Experts of a small language model.
Training: a variant of SOAP for the experts, 222M tokens, 6769 steps.
Below are experts of layer 3 (counted from 0) of a mixture-of-experts language model. Rows are named router (the router's row for the expert), gate (a neuron's input weights, with its number), up (a neuron's input weights, with its number) and show model dimensions 0-255. Each number is 50 + 10 x the weight over its row's rms, rounded and kept within 0 to 99.
After each expert's rows: a language model's description of what the expert responds to. This comes from a sample of Wikipedia text that the model never trained on.

# expert 7
router:39 63 38 57 40 44 61 59 62 47 41 58 56 40 44 67 41 62 37 63 61 44 41 40 50 59 59 41 48 51 63 43 57 57 43 38 58 68 57 41 32 55 37 60 42 38 38 44 50 37 50 40 43 36 63 49 35 62 42 46 58 40 46 44 65 35 32 56 55 37 60 57 38 41 58 56 59 41 43 59 63 40 43 38 62 41 46 50 63 40 61 43 63 46 56 43 39 44 41 59 40 58 55 59 57 59 58 57 41 46 60 55 39 62 62 42 61 63 41 44 41 60 33 46 58 57 59 49 54 61 61 58 49 41 39 44 64 63 59 51 57 40 62 42 43 56 60 39 44 39 45 60 57 61 59 59 56 59 40 56 63 41 54 56 42 63 39 46 55 30 27 37 44 61 36 39 36 43 61 39 48 37 44 50 42 44 46 57 63 48 38 72 60 59 40 55 35 48 61 64 43 37 40 64 50 43 50 37 49 60 44 49 60 39 63 56 50 40 35 44 38 57 69 64 70 57 37 54 55 32 61 39 56 39 59 65 59 57 42 39 62 60 61 62 47 39 64 46 60 56 49 59 55 27 63 65
gate1:40 45 52 41 55 40 42 43 43 59 47 39 61 58 61 53 57 59 36 46 60 63 37 30 44 62 60 52 51 28 50 38 63 50 57 76 39 49 71 55 60 45 38 52 73 34 72 68 33 42 44 43 55 51 43 54 51 37 53 43 63 59 40 51 66 56 39 32 57 61 48 38 46 66 54 66 65 52 51 22 45 57 28 56 54 54 57 39 39 49 55 49 56 55 50 35 64 48 56 43 56 45 53 42 61 62 48 62 47 54 50 36 49 34 49 60 36 61 51 61 38 45 52 49 44 68 56 54 58 81 48 57 45 43 49 51 64 39 39 56 43 54 46 43 56 41 58 35 49 47 40 57 49 46 55 50 45 38 43 62 58 36 45 57 48 49 54 49 46 58 50 54 59 41 44 51 47 58 61 28 47 37 36 50 49 42 71 22 46 65 45 28 75 31 51 29 54 41 64 33 57 59 56 42 50 54 54 49 46 49 35 46 58 51 53 62 49 45 67 34 49 45 51 37 64 34 49 53 50 58 40 59 50 53 47 49 45 45 43 41 34 47 52 64 50 55 52 50 44 54 42 60 55 56 43 47
up1:53 59 69 60 45 64 55 58 41 42 43 63 35 50 39 55 33 33 51 51 42 51 59 75 67 50 43 70 34 74 45 63 42 61 43 33 60 58 28 51 46 57 47 47 41 63 31 37 46 55 54 51 43 36 43 45 43 58 46 52 43 43 66 54 35 50 59 69 37 48 50 46 57 33 41 37 35 46 54 52 45 49 68 49 47 38 38 55 62 54 46 52 42 49 50 61 46 47 33 55 46 43 46 74 40 47 48 40 42 46 55 67 53 55 42 46 56 55 60 31 52 54 45 47 67 41 52 32 39 24 56 42 61 49 47 60 41 61 56 41 54 51 51 67 50 59 59 61 52 50 65 54 52 53 43 60 48 65 60 36 39 68 51 40 51 52 62 63 53 51 45 47 49 55 49 48 45 46 46 71 56 71 48 50 50 56 29 61 52 37 42 61 34 68 52 48 71 49 42 45 47 35 36 54 54 44 45 48 49 53 57 43 47 44 38 36 58 58 48 68 62 50 42 68 34 64 49 37 57 59 64 42 56 32 51 53 43 54 60 70 51 52 50 40 59 39 41 57 51 50 76 43 52 39 58 55
It responds to: Verbs, prepositions, colons. Function words inside running prose such as was, is, were, on, in, which, also, first, and colons after infobox field labels.

# expert 8
router:36 63 44 59 42 38 59 56 59 42 31 55 60 48 43 62 43 60 53 58 58 38 44 43 41 59 40 42 54 53 38 36 39 58 38 51 46 54 53 50 40 55 40 65 39 65 49 42 43 39 39 56 42 47 58 61 37 65 36 64 60 42 44 43 66 42 59 63 40 35 56 57 44 44 62 42 67 61 40 62 60 39 38 40 64 36 62 43 62 39 62 40 61 64 58 35 43 41 34 55 38 63 62 66 39 57 50 58 39 43 53 63 52 55 42 38 64 57 47 35 44 62 39 48 50 60 62 38 57 31 58 46 50 34 42 60 44 59 63 60 59 64 56 36 44 56 57 38 43 53 41 59 34 62 63 43 57 41 36 57 65 38 44 61 56 59 39 61 50 44 60 46 58 66 40 36 42 41 60 49 40 38 38 55 37 45 41 64 52 65 38 56 63 57 37 45 36 39 44 59 52 43 43 58 41 46 46 34 49 51 40 39 56 40 64 62 37 55 51 38 39 60 59 53 51 57 60 65 46 46 57 37 37 42 36 59 36 56 39 35 65 61 64 62 58 46 55 54 55 61 42 56 66 65 61 59
gate1:35 55 61 56 57 60 39 40 45 44 48 24 66 54 47 51 49 54 64 52 46 72 60 53 68 64 36 53 47 38 50 52 36 44 52 42 50 37 60 52 38 58 55 43 51 43 40 76 48 38 40 53 34 51 50 61 59 57 43 49 63 41 54 59 70 52 54 41 36 58 60 51 58 48 58 50 37 36 44 32 40 44 52 47 63 57 59 40 59 55 43 50 60 60 42 34 55 35 51 37 38 48 57 49 47 43 45 49 48 68 54 56 28 45 43 60 66 63 46 55 60 44 59 31 68 43 52 48 56 50 66 33 43 54 38 43 63 60 50 39 48 52 71 51 38 39 49 40 43 50 35 31 41 44 58 42 52 67 41 69 48 58 50 35 54 53 32 41 41 49 46 63 57 53 40 39 37 57 46 56 55 36 34 50 34 49 56 46 50 40 59 32 47 57 41 48 61 58 65 61 56 44 48 51 49 41 53 67 50 48 44 46 44 45 47 55 62 58 65 56 44 39 52 60 52 46 49 33 48 63 35 42 57 57 68 48 59 31 73 56 46 32 42 20 60 30 43 62 56 49 60 45 67 56 59 56
up1:62 55 45 36 53 36 35 60 71 59 37 51 39 62 32 55 50 40 39 48 63 43 52 64 51 51 51 47 40 46 61 47 74 60 49 44 57 51 73 61 51 42 45 50 48 54 38 38 51 59 33 49 51 57 40 40 60 33 62 49 61 45 63 56 30 30 66 50 45 70 66 45 52 61 62 47 54 50 47 52 49 50 53 34 69 50 59 44 53 41 57 42 51 48 51 55 63 80 64 61 58 49 53 47 53 66 47 61 55 44 69 61 40 55 47 51 42 59 66 36 59 60 57 74 60 52 37 58 39 44 52 56 27 52 56 44 51 56 50 40 44 43 42 45 52 57 61 40 34 64 44 40 72 61 49 59 52 44 35 56 49 58 37 63 57 51 65 53 59 50 52 56 62 45 40 57 54 83 53 42 45 53 58 51 37 58 62 52 57 61 41 53 29 44 40 35 49 57 49 66 57 52 56 31 64 45 47 43 49 60 42 51 44 51 39 57 51 38 49 62 46 67 47 47 43 63 53 55 49 66 52 36 42 55 51 64 59 48 58 58 50 42 47 67 59 44 38 38 43 47 49 52 41 40 74 34
It responds to: Word-initial fragments. Opening pieces of words split into several tokens, such as bre-eds, elabor-ate, remark-able, Dy-tiscidae, plus to, in, he, ing.

# expert 3
router:64 47 48 47 68 46 57 41 49 42 43 55 46 45 59 43 53 26 47 48 52 77 42 59 63 40 50 65 46 46 57 49 58 51 51 46 59 49 55 48 55 56 66 30 51 46 47 45 48 49 58 54 50 43 22 53 66 37 70 56 33 62 59 55 26 59 48 56 48 69 52 41 74 58 40 52 49 45 48 40 31 62 52 50 47 55 53 60 50 59 35 48 37 38 36 68 69 49 63 51 47 41 48 37 61 46 54 39 57 47 38 44 42 52 58 52 46 51 41 63 46 54 50 44 60 38 48 52 47 47 33 56 43 43 50 34 50 36 37 54 36 48 39 69 48 52 62 68 66 41 39 29 59 35 52 50 39 47 67 56 30 63 59 39 47 55 62 54 43 62 51 48 54 37 47 59 65 53 45 45 43 60 64 41 43 37 59 41 45 46 58 51 52 48 50 54 58 46 47 38 57 72 64 45 41 42 61 68 45 33 64 62 48 43 41 42 56 45 60 59 49 48 42 57 56 38 43 52 54 65 45 65 50 62 58 57 62 48 67 72 47 42 41 42 59 56 36 53 35 29 50 58 35 51 27 42
gate1:60 53 58 56 37 49 45 71 35 47 45 55 62 33 36 31 38 49 34 50 42 67 54 74 28 40 60 51 57 41 36 38 35 58 54 45 52 38 27 61 63 46 71 46 42 48 36 44 53 36 61 45 49 54 53 36 60 60 57 43 63 49 31 41 44 46 51 37 52 57 48 42 42 42 46 41 63 35 56 55 47 39 59 50 39 46 56 53 32 59 61 38 47 52 49 51 49 28 72 52 53 42 50 42 46 47 62 53 22 52 49 51 57 42 65 59 67 50 46 59 32 51 49 58 39 56 53 33 33 56 40 53 55 52 48 53 57 43 51 49 57 48 37 62 44 49 52 49 73 42 44 46 48 44 57 47 55 40 53 63 48 37 58 55 43 54 59 61 53 54 48 57 58 47 52 57 59 56 38 74 45 53 62 47 56 50 34 43 69 44 49 41 50 51 39 53 55 49 51 87 52 43 44 43 62 52 45 68 49 66 38 36 42 43 47 39 47 42 51 42 39 66 55 39 43 48 56 56 59 53 37 58 42 50 43 62 29 67 59 37 57 49 50 54 32 54 29 50 55 63 35 49 58 34 62 56
up1:54 59 61 60 40 45 39 54 45 43 57 56 60 32 47 27 44 51 42 58 48 53 49 64 30 31 56 50 55 40 36 34 44 53 55 46 53 45 30 56 61 49 77 49 35 55 26 46 49 34 57 35 52 44 58 24 61 49 54 39 59 47 35 43 43 42 64 43 65 53 51 46 26 41 53 41 59 31 52 59 49 44 68 39 45 38 43 47 33 58 57 48 53 47 47 43 50 31 70 57 59 45 54 49 60 52 57 45 27 53 59 52 52 44 56 56 67 51 48 53 32 49 51 58 41 56 51 27 36 55 39 50 53 50 52 60 58 46 51 53 68 47 42 58 47 52 52 33 69 41 32 51 46 47 56 52 45 45 55 59 57 36 62 56 39 56 59 62 47 54 49 47 60 47 48 60 61 54 36 63 52 60 65 52 54 52 30 50 59 56 52 40 55 51 32 44 48 46 59 75 56 48 51 48 60 54 47 67 31 67 36 41 43 44 46 33 43 49 38 42 32 55 55 29 37 48 55 66 46 52 51 60 51 56 40 61 37 63 60 41 64 41 44 56 35 55 33 51 48 54 33 48 54 33 58 55
It responds to: Spaces before numbers. Bare space tokens and leading digits that start numbers in tables, dates and coordinates, after pipes or colons, as in March 28 and 2,329.

# expert 10
router:45 47 67 56 45 46 45 53 49 51 50 52 42 63 43 58 55 45 58 55 52 50 47 48 31 49 40 53 36 52 38 40 53 36 71 61 38 35 24 59 69 50 44 36 50 74 56 72 44 65 62 44 46 60 52 46 51 54 46 23 49 47 33 48 44 56 65 53 61 51 49 54 48 48 52 36 38 48 49 61 40 47 39 46 53 50 60 32 48 38 56 52 58 55 62 47 41 54 31 55 55 61 52 50 44 46 48 46 45 74 58 48 74 48 45 50 33 50 68 53 52 54 70 59 44 65 57 52 36 54 39 34 34 42 45 57 61 58 54 66 48 42 55 43 46 51 45 43 49 71 70 58 40 60 50 42 49 37 43 54 51 45 52 46 42 39 40 62 62 66 58 67 41 26 75 44 41 45 38 47 62 48 40 46 54 64 40 61 50 43 50 34 41 42 53 49 56 55 48 50 35 56 56 56 36 43 63 61 57 27 46 38 56 64 38 57 49 73 50 46 58 33 53 44 30 55 66 61 57 46 44 50 46 47 55 53 45 55 37 47 57 58 54 47 34 51 63 54 29 57 34 34 59 56 46 55
gate1:56 31 56 51 53 48 43 53 42 56 41 57 72 35 66 41 46 30 49 40 52 57 51 42 53 61 45 31 61 63 51 53 47 47 63 50 52 56 56 55 38 73 35 50 60 25 54 49 47 53 65 54 44 59 27 47 69 64 36 47 43 54 44 58 41 63 46 46 47 42 44 54 67 49 51 52 53 46 35 44 48 49 43 57 50 48 43 44 50 35 49 48 51 50 45 13 44 62 54 52 50 58 20 52 46 49 48 65 60 48 46 49 42 51 49 50 52 52 62 53 64 74 53 46 57 49 54 52 49 35 32 69 58 61 51 39 51 45 44 65 49 56 44 48 31 45 69 64 42 49 44 31 51 52 37 34 35 44 53 53 41 47 50 58 52 34 52 46 59 68 43 51 39 51 70 51 43 34 56 43 45 35 47 42 22 65 50 57 56 39 36 58 62 40 43 55 47 54 43 48 44 60 51 58 53 54 57 46 52 36 58 55 47 58 38 51 50 33 37 57 60 59 71 50 50 56 54 34 33 60 39 62 54 61 40 52 50 53 56 41 55 48 33 48 79 45 59 42 62 60 52 44 38 56 33 41
up1:36 60 41 63 39 44 53 55 53 56 59 36 28 52 47 60 51 59 44 57 36 36 43 53 50 50 61 60 36 48 44 37 55 45 43 53 42 56 59 27 57 32 62 48 42 69 47 44 45 45 36 46 47 37 67 54 29 45 64 39 60 51 52 38 72 44 56 53 65 58 64 45 34 40 49 34 59 52 70 40 58 56 58 52 45 50 43 51 58 58 53 51 50 48 37 76 60 53 51 40 52 47 68 46 61 44 37 35 56 40 45 53 58 51 49 48 55 58 49 48 46 38 49 42 40 52 44 41 49 44 62 34 34 38 61 53 50 52 46 42 48 54 54 61 66 50 40 41 68 52 46 67 41 49 63 55 45 55 51 55 40 59 52 43 54 61 44 49 54 35 52 49 65 49 42 59 51 63 54 59 54 61 51 70 81 47 57 53 46 56 57 40 48 50 57 54 50 43 57 52 57 31 48 39 50 54 47 42 46 47 33 50 59 36 71 60 66 71 64 45 57 28 35 45 60 41 51 54 69 31 54 40 41 53 63 50 42 62 44 51 47 71 60 66 13 52 41 63 43 50 50 61 58 52 64 53
It responds to: Table cell separators. Pipe separators between table cells in sports and election tables, plus semicolons, with, from, and first pieces of rare names like Hin, Fal.

# expert 2
router:42 62 35 57 41 39 58 56 57 52 49 61 59 42 63 39 42 58 57 36 62 43 42 49 63 63 58 38 63 40 51 46 61 47 39 73 56 71 55 40 46 59 43 59 42 44 42 48 41 51 37 45 42 61 61 50 64 56 41 50 59 44 53 44 57 42 27 55 35 38 56 58 45 46 60 53 53 69 47 53 57 45 37 39 58 41 64 58 58 46 55 42 60 46 55 42 37 46 38 58 38 48 60 53 32 58 63 57 39 48 62 56 41 61 29 42 62 57 48 40 39 55 33 44 52 63 55 45 59 57 58 58 67 69 36 54 61 57 47 51 71 37 58 38 46 58 58 45 41 50 36 63 59 50 60 66 60 53 44 57 54 47 50 61 38 56 49 54 62 65 41 37 47 53 39 43 36 46 61 45 31 37 40 38 47 51 37 58 62 43 45 74 55 61 40 57 40 71 31 57 72 52 51 50 47 48 47 34 14 50 45 43 51 40 52 47 41 39 45 45 44 56 41 55 52 59 49 54 63 54 56 38 43 40 66 52 61 57 53 42 16 61 60 58 53 40 56 48 59 52 65 55 60 61 58 61
gate1:47 51 43 39 48 57 59 45 40 49 38 54 58 45 72 47 44 57 33 46 38 63 62 48 61 47 49 40 64 48 57 56 43 57 52 44 74 50 49 39 35 46 44 36 52 47 61 54 54 58 64 68 37 37 51 52 54 69 38 47 56 51 40 54 61 66 64 40 51 56 58 55 31 31 44 44 61 55 42 68 50 47 54 56 51 57 56 49 38 35 54 68 51 62 51 42 47 58 55 45 38 37 41 41 56 53 38 53 34 38 48 61 43 53 29 54 56 41 50 59 53 52 44 65 51 48 36 55 49 34 49 48 47 63 45 39 26 39 49 27 56 57 63 40 43 41 42 63 42 62 72 50 35 63 55 60 45 38 51 52 20 64 40 43 55 37 41 57 41 68 47 40 48 34 67 43 38 32 77 38 60 47 41 48 57 44 57 45 55 50 75 52 60 43 37 58 51 48 41 43 71 37 40 47 53 43 45 60 54 65 49 58 49 45 51 61 53 52 47 53 52 50 52 55 29 58 41 48 66 50 68 62 52 47 54 51 53 46 51 67 54 47 66 47 53 70 41 61 50 44 45 31 41 66 54 56
up1:66 43 45 55 56 49 40 55 61 57 58 33 32 46 35 52 44 45 62 54 60 47 36 46 42 69 55 45 35 57 46 47 56 39 59 53 18 28 42 52 53 54 55 65 52 66 31 49 51 35 45 26 56 61 29 51 46 37 60 44 39 64 58 48 38 24 39 57 47 57 40 40 65 60 61 47 47 48 42 38 55 42 42 44 39 52 49 44 53 56 48 38 52 34 54 46 49 50 52 47 58 46 50 59 49 41 48 48 49 52 46 40 41 40 58 46 43 67 52 58 49 53 51 39 54 50 63 42 63 61 35 54 58 47 50 67 66 48 52 72 52 53 39 54 50 52 63 30 67 37 21 48 58 41 50 42 51 67 44 52 75 46 56 61 39 55 53 42 60 41 51 63 53 59 47 49 55 49 36 45 45 46 51 66 34 50 50 72 42 38 39 36 33 46 57 35 59 45 58 46 42 64 61 55 45 53 47 42 58 28 51 53 56 59 47 44 45 30 52 49 55 50 60 44 74 45 55 53 36 63 50 54 44 49 58 70 34 63 51 43 56 59 43 35 59 39 46 39 56 38 67 61 54 45 39 58
It responds to: Hyphens, dashes, commas. Hyphens, en dashes and minus signs in ranges, UTC offsets and line-initial list bullets, along with clause commas and the conjunction and.

# expert 6
router:40 61 38 62 38 44 63 56 62 47 34 55 62 42 38 55 37 62 68 59 61 40 40 41 54 53 39 39 62 45 57 64 53 63 38 58 55 61 57 49 35 56 41 63 44 41 39 39 49 43 36 44 38 43 62 54 39 64 38 59 60 38 64 40 62 40 38 61 51 42 60 59 42 36 55 59 63 57 42 57 68 39 58 40 60 48 59 53 64 62 63 36 53 54 62 45 45 36 59 61 39 69 63 64 36 62 50 62 45 43 45 59 39 60 46 44 61 61 38 36 42 56 40 42 60 53 59 41 60 39 66 67 54 50 46 64 42 57 58 34 66 75 57 42 45 58 55 45 42 43 37 65 44 56 61 49 58 61 43 50 53 38 38 59 55 59 44 36 42 29 59 40 49 61 36 38 44 39 60 42 35 35 38 53 40 38 37 49 57 45 39 61 60 57 40 52 34 45 37 64 45 39 44 44 55 36 45 37 57 60 40 55 55 46 57 45 38 37 43 36 41 61 60 58 65 56 36 54 51 41 64 41 36 42 56 59 46 55 59 46 58 61 63 60 53 46 56 64 60 62 52 62 53 55 61 61
gate1:55 55 41 60 46 65 55 46 40 32 50 59 57 63 51 48 56 40 51 46 48 49 42 67 44 35 50 56 63 51 55 55 50 54 67 67 62 56 55 45 45 34 47 51 71 58 40 61 66 32 47 59 48 50 37 55 46 40 50 45 49 58 47 62 32 45 48 55 48 40 43 63 77 35 74 37 37 54 50 60 46 40 46 43 33 41 48 61 58 50 43 15 69 58 49 64 47 46 42 39 71 53 67 66 55 67 43 53 49 38 59 48 49 59 53 47 52 48 51 64 50 41 51 73 68 48 49 49 71 61 50 50 41 58 66 42 51 38 54 65 54 58 64 28 47 38 40 64 48 42 53 53 53 47 49 62 36 38 46 42 43 57 44 55 43 56 34 53 36 51 41 51 61 53 32 61 57 45 49 28 67 55 55 43 33 56 53 45 51 44 44 58 52 50 43 54 50 51 33 59 70 34 44 59 54 36 42 62 39 42 58 42 51 49 49 51 48 33 42 76 58 52 37 54 47 50 54 41 38 66 44 60 59 53 46 72 53 49 31 55 59 44 58 57 66 61 51 57 54 38 44 57 48 47 47 48
up1:48 47 56 51 39 36 54 58 42 58 48 37 54 37 61 52 57 47 43 59 64 52 61 37 40 48 43 61 43 40 40 42 40 53 25 36 38 45 39 46 39 59 69 61 33 43 51 61 43 73 61 36 54 51 52 53 56 59 62 44 53 40 60 34 57 59 46 37 46 36 56 46 31 57 40 56 51 58 54 42 52 48 56 45 55 59 51 55 45 42 66 68 37 47 44 30 57 41 56 50 23 54 48 26 60 33 63 53 67 57 53 62 59 44 47 39 53 48 45 38 42 54 36 43 27 69 50 48 40 59 54 47 58 46 30 61 53 55 57 39 41 39 38 60 47 60 68 46 50 63 60 40 46 60 47 41 60 67 59 57 53 32 67 42 61 35 57 52 54 53 66 49 36 52 52 48 49 46 42 55 38 52 47 63 62 51 45 47 46 39 49 40 45 46 48 44 56 43 62 29 48 58 48 47 52 48 48 51 48 61 40 48 62 53 49 42 33 69 53 37 43 50 59 30 46 50 46 65 72 41 59 35 30 42 57 36 41 50 70 43 43 59 27 48 35 55 59 51 49 61 54 37 59 49 33 57
It responds to: Zeros and inner digits. Inner digits of years and numbers, especially 0 as in 2017 and 1942, middle word pieces like er, ol, man, and Twenty.

# expert 0
router:41 58 44 62 45 44 58 61 62 44 54 54 52 36 44 63 40 58 58 43 55 38 42 42 62 55 61 44 54 47 62 75 54 46 42 52 58 68 64 47 34 60 38 59 42 40 36 45 40 40 38 45 36 44 59 43 41 47 38 42 65 38 53 40 58 37 66 48 34 44 60 56 36 37 64 55 63 54 37 63 58 37 44 44 52 38 53 67 62 70 53 40 60 39 57 38 40 38 56 64 43 44 57 64 31 60 52 60 42 47 46 62 41 60 56 41 62 63 46 42 38 58 41 42 61 59 62 37 63 50 59 66 57 53 54 57 40 54 59 35 64 49 62 42 42 59 59 43 40 48 44 63 47 54 54 40 57 50 39 57 56 49 33 58 47 40 44 21 39 55 39 35 61 62 41 38 41 42 62 41 38 40 43 50 44 46 56 54 63 37 38 69 61 57 45 62 35 54 55 63 43 36 32 47 64 45 61 39 60 63 39 50 60 53 60 64 37 35 44 45 43 62 64 60 59 56 36 53 50 47 61 43 34 40 56 50 60 55 54 39 59 55 60 58 55 42 62 61 52 58 54 63 65 42 64 63
gate1:32 53 63 52 58 66 41 54 46 58 62 53 41 71 56 40 48 45 54 33 38 54 49 53 50 30 40 60 53 46 44 46 54 52 61 58 55 48 58 64 37 68 49 61 50 45 45 36 48 50 39 53 40 47 41 33 44 46 50 78 56 49 54 58 44 41 50 43 38 40 41 61 44 37 69 41 55 52 46 45 54 56 57 35 32 49 64 53 42 48 58 52 52 52 57 28 26 43 39 54 55 31 56 48 54 58 49 68 68 48 48 45 58 52 48 37 50 50 61 52 55 62 52 48 52 69 67 33 75 35 30 66 37 51 55 43 37 51 33 61 57 44 52 74 57 24 59 64 45 57 55 51 54 49 46 51 36 37 52 52 45 59 44 41 55 48 47 44 51 66 50 53 49 60 43 48 23 63 37 51 37 38 49 48 22 43 49 33 39 71 38 48 39 45 51 55 55 51 64 42 47 35 48 45 45 49 55 56 55 61 65 59 42 65 56 54 45 52 58 77 56 41 50 46 44 50 55 46 62 56 53 54 37 45 47 40 35 39 61 44 47 36 48 45 45 53 56 58 53 58 53 39 52 45 27 65
up1:33 51 62 44 53 63 42 55 48 63 64 53 38 71 57 48 51 43 50 32 39 50 48 52 45 38 52 70 52 41 51 43 56 43 62 59 52 45 52 54 39 64 53 58 53 42 50 29 48 53 39 59 41 45 45 37 43 53 54 75 60 45 57 54 43 37 56 42 34 41 43 58 46 39 70 38 57 55 44 49 54 60 56 44 35 53 56 52 45 50 51 48 50 51 51 36 33 43 48 52 55 31 58 51 56 62 49 72 66 55 50 45 54 54 49 31 45 53 58 45 56 59 47 44 56 60 63 39 79 31 37 61 47 49 54 49 34 48 35 62 53 47 60 77 65 28 52 65 38 64 55 49 48 49 57 52 35 28 49 61 41 56 41 45 53 52 45 46 53 59 48 44 53 57 42 46 26 67 40 52 42 41 44 52 17 41 51 31 39 66 44 55 48 48 52 56 54 58 60 46 45 39 47 51 41 46 48 54 55 58 71 65 34 57 58 50 44 45 54 80 57 39 50 49 37 47 56 51 70 59 50 48 47 43 55 49 34 29 54 39 53 36 43 39 48 61 62 57 52 59 52 34 50 46 39 69
It responds to: Noun and word endings. Content nouns and word-final suffix pieces after articles or possessives, before of or commas, such as time, vacancy, production, -ation.

# expert 4
router:40 53 34 63 41 43 65 56 63 42 49 56 50 37 39 62 38 62 57 54 63 41 41 40 58 55 39 45 63 44 59 68 37 64 43 31 58 57 62 43 34 62 42 61 35 46 48 40 46 34 34 45 41 40 61 58 36 63 44 53 61 44 64 38 58 43 43 59 52 39 56 62 35 44 58 63 61 63 39 56 59 40 56 42 58 40 40 62 65 66 49 44 60 43 61 38 50 42 63 52 37 55 57 64 40 58 59 57 43 34 37 64 39 59 55 44 56 57 52 40 42 50 35 40 51 36 61 35 62 45 62 61 64 50 50 63 43 61 61 58 62 63 62 47 46 53 58 44 43 34 50 51 54 45 50 58 65 52 51 60 58 39 48 57 57 65 33 36 40 32 63 38 62 57 43 42 38 45 61 42 36 47 50 45 38 49 39 62 49 38 41 66 63 63 40 50 37 42 50 63 48 38 30 56 55 60 38 36 59 66 36 54 59 51 63 57 37 39 42 38 45 62 59 62 61 56 50 55 66 48 60 36 36 43 52 46 48 62 57 42 60 51 62 59 60 42 58 63 58 56 62 65 57 39 64 48
gate1:53 56 74 50 75 62 70 50 37 56 43 29 36 46 57 59 51 57 61 61 60 44 62 61 47 57 34 61 63 62 58 42 42 35 41 52 59 45 64 67 69 52 46 56 46 50 54 54 43 70 32 52 43 39 62 38 53 63 45 27 41 43 41 70 41 41 63 31 58 55 43 46 54 43 50 34 43 50 36 43 42 48 50 56 60 56 53 43 54 41 47 59 48 32 30 34 62 48 36 42 56 67 58 49 55 56 62 45 47 69 50 52 32 44 52 47 43 44 48 57 53 43 61 52 61 50 28 53 39 43 50 54 47 42 51 26 62 28 50 42 51 44 35 48 62 54 35 62 63 55 44 49 55 49 35 44 59 50 58 51 33 39 42 65 50 48 50 51 40 40 55 54 63 63 43 56 41 54 41 49 56 76 51 45 52 57 67 39 56 52 59 36 61 55 50 59 51 62 56 42 68 42 54 57 35 59 41 48 42 46 51 66 58 44 55 63 51 52 48 43 57 40 54 56 53 37 52 39 55 40 53 48 48 37 50 42 59 69 66 51 61 25 50 59 59 56 53 49 46 44 39 47 39 69 39 40
up1:39 45 41 53 43 33 29 49 59 40 53 65 54 46 46 39 49 55 39 42 35 50 30 42 48 33 49 44 40 46 30 48 51 53 51 39 48 41 45 35 34 46 67 45 54 44 48 55 64 27 58 52 50 59 30 38 61 38 47 70 46 43 55 29 50 70 54 59 46 41 54 71 47 58 56 58 56 45 59 51 57 68 59 47 38 45 44 49 40 64 50 58 49 52 56 64 29 40 55 45 34 49 44 50 42 49 51 57 54 37 45 47 75 49 59 51 47 40 52 56 45 64 47 39 41 34 69 52 51 59 52 58 53 51 46 71 41 79 51 60 56 45 54 55 36 44 64 40 43 50 64 57 43 46 43 51 52 51 38 52 67 62 50 26 41 53 45 48 68 64 45 45 46 37 62 40 65 37 76 46 54 30 47 41 44 47 31 50 54 36 47 55 43 36 49 43 44 39 46 58 37 70 50 43 67 45 49 58 56 49 58 42 39 47 40 43 58 68 43 72 39 50 41 43 51 65 52 61 33 56 53 45 46 45 47 56 57 30 39 45 42 67 50 38 37 38 50 57 48 57 61 46 53 49 53 56
It responds to: Names, months, date digits. Final pieces of proper names and place names, month names such as May, October, August, and digits inside dates or scores.

# expert 1
router:41 55 46 63 42 46 62 62 58 42 39 58 62 39 47 47 41 57 54 57 60 39 42 39 60 58 63 49 36 40 60 55 61 64 41 34 53 16 60 47 35 60 46 57 44 44 42 38 38 43 38 39 47 41 61 38 54 46 44 64 54 42 59 39 63 48 70 54 52 37 59 57 45 46 36 54 61 39 46 47 59 44 52 40 60 41 54 63 56 38 57 46 54 42 48 47 52 38 61 56 39 42 60 59 50 57 61 54 44 39 51 52 41 58 66 44 64 60 36 45 43 56 38 39 61 36 59 41 58 66 52 23 72 46 41 59 39 57 59 69 36 43 60 38 42 52 56 46 40 46 42 54 51 44 53 29 56 53 41 56 64 37 40 60 39 57 42 43 38 40 73 43 63 62 40 45 42 42 56 41 53 42 48 57 40 48 59 28 56 40 40 56 59 58 39 60 63 45 73 59 50 44 50 57 60 59 49 37 65 55 37 51 62 38 61 75 44 41 44 38 42 62 67 56 51 50 58 51 29 61 57 43 52 46 58 58 59 57 63 43 59 62 60 60 58 41 59 52 63 65 51 59 66 57 63 60
gate9:43 53 43 41 43 65 47 58 42 59 49 51 53 38 64 48 47 52 50 58 44 52 39 46 74 49 51 55 44 42 64 32 61 51 60 51 36 35 39 65 34 67 49 55 33 51 55 35 41 53 64 61 60 49 52 54 56 50 54 38 38 28 57 34 58 49 65 43 48 41 42 35 61 59 47 57 42 55 57 52 40 57 47 49 57 59 54 59 52 55 39 38 49 53 61 54 52 48 62 67 41 60 33 42 53 34 59 50 50 44 60 47 55 27 38 51 45 65 55 80 47 38 47 57 55 45 62 45 41 65 46 48 43 44 57 63 57 36 44 49 55 57 42 52 64 51 35 76 74 47 35 55 53 54 54 59 57 65 50 47 50 34 59 57 51 55 58 52 58 41 47 41 60 44 52 65 57 45 48 39 65 79 51 51 57 39 71 46 49 43 59 69 54 38 47 40 57 55 51 48 56 43 45 41 47 66 41 59 51 34 78 40 48 53 41 52 43 54 57 38 48 44 52 38 52 49 62 62 56 45 41 59 46 51 75 51 66 50 31 65 72 34 69 48 41 51 55 32 47 55 43 54 43 40 59 60
up9:45 60 51 63 34 43 55 44 47 36 48 52 40 53 57 43 57 50 58 51 53 36 30 45 71 51 62 48 55 66 51 43 47 54 54 44 47 51 50 67 60 47 51 52 30 57 62 51 50 52 49 59 60 63 55 55 32 54 62 60 57 38 40 43 39 42 56 53 52 51 22 51 45 67 56 56 61 39 49 61 41 45 45 43 56 56 48 55 46 65 76 43 54 59 55 54 28 51 66 59 58 55 36 30 52 51 66 47 48 59 60 57 47 52 57 52 52 53 44 38 58 49 41 49 56 48 57 49 51 54 42 49 37 48 46 55 48 41 43 51 40 44 53 50 46 40 42 84 66 37 34 43 79 41 50 32 59 53 59 49 47 53 50 63 52 50 46 43 51 46 53 42 48 37 48 61 52 47 36 60 66 49 52 58 67 44 44 37 55 50 52 68 49 19 42 50 53 69 56 32 72 64 37 39 52 72 44 44 78 52 53 55 44 58 61 44 09 43 58 47 55 47 56 47 40 54 55 32 56 58 42 50 59 36 54 44 52 55 46 50 58 40 54 52 31 49 40 53 48 53 50 52 69 42 61 54
It responds to: Periods and decimal points. Sentence-ending periods and decimal points inside numbers, plus percent and degree signs and infobox labels such as Elevation, Frequency.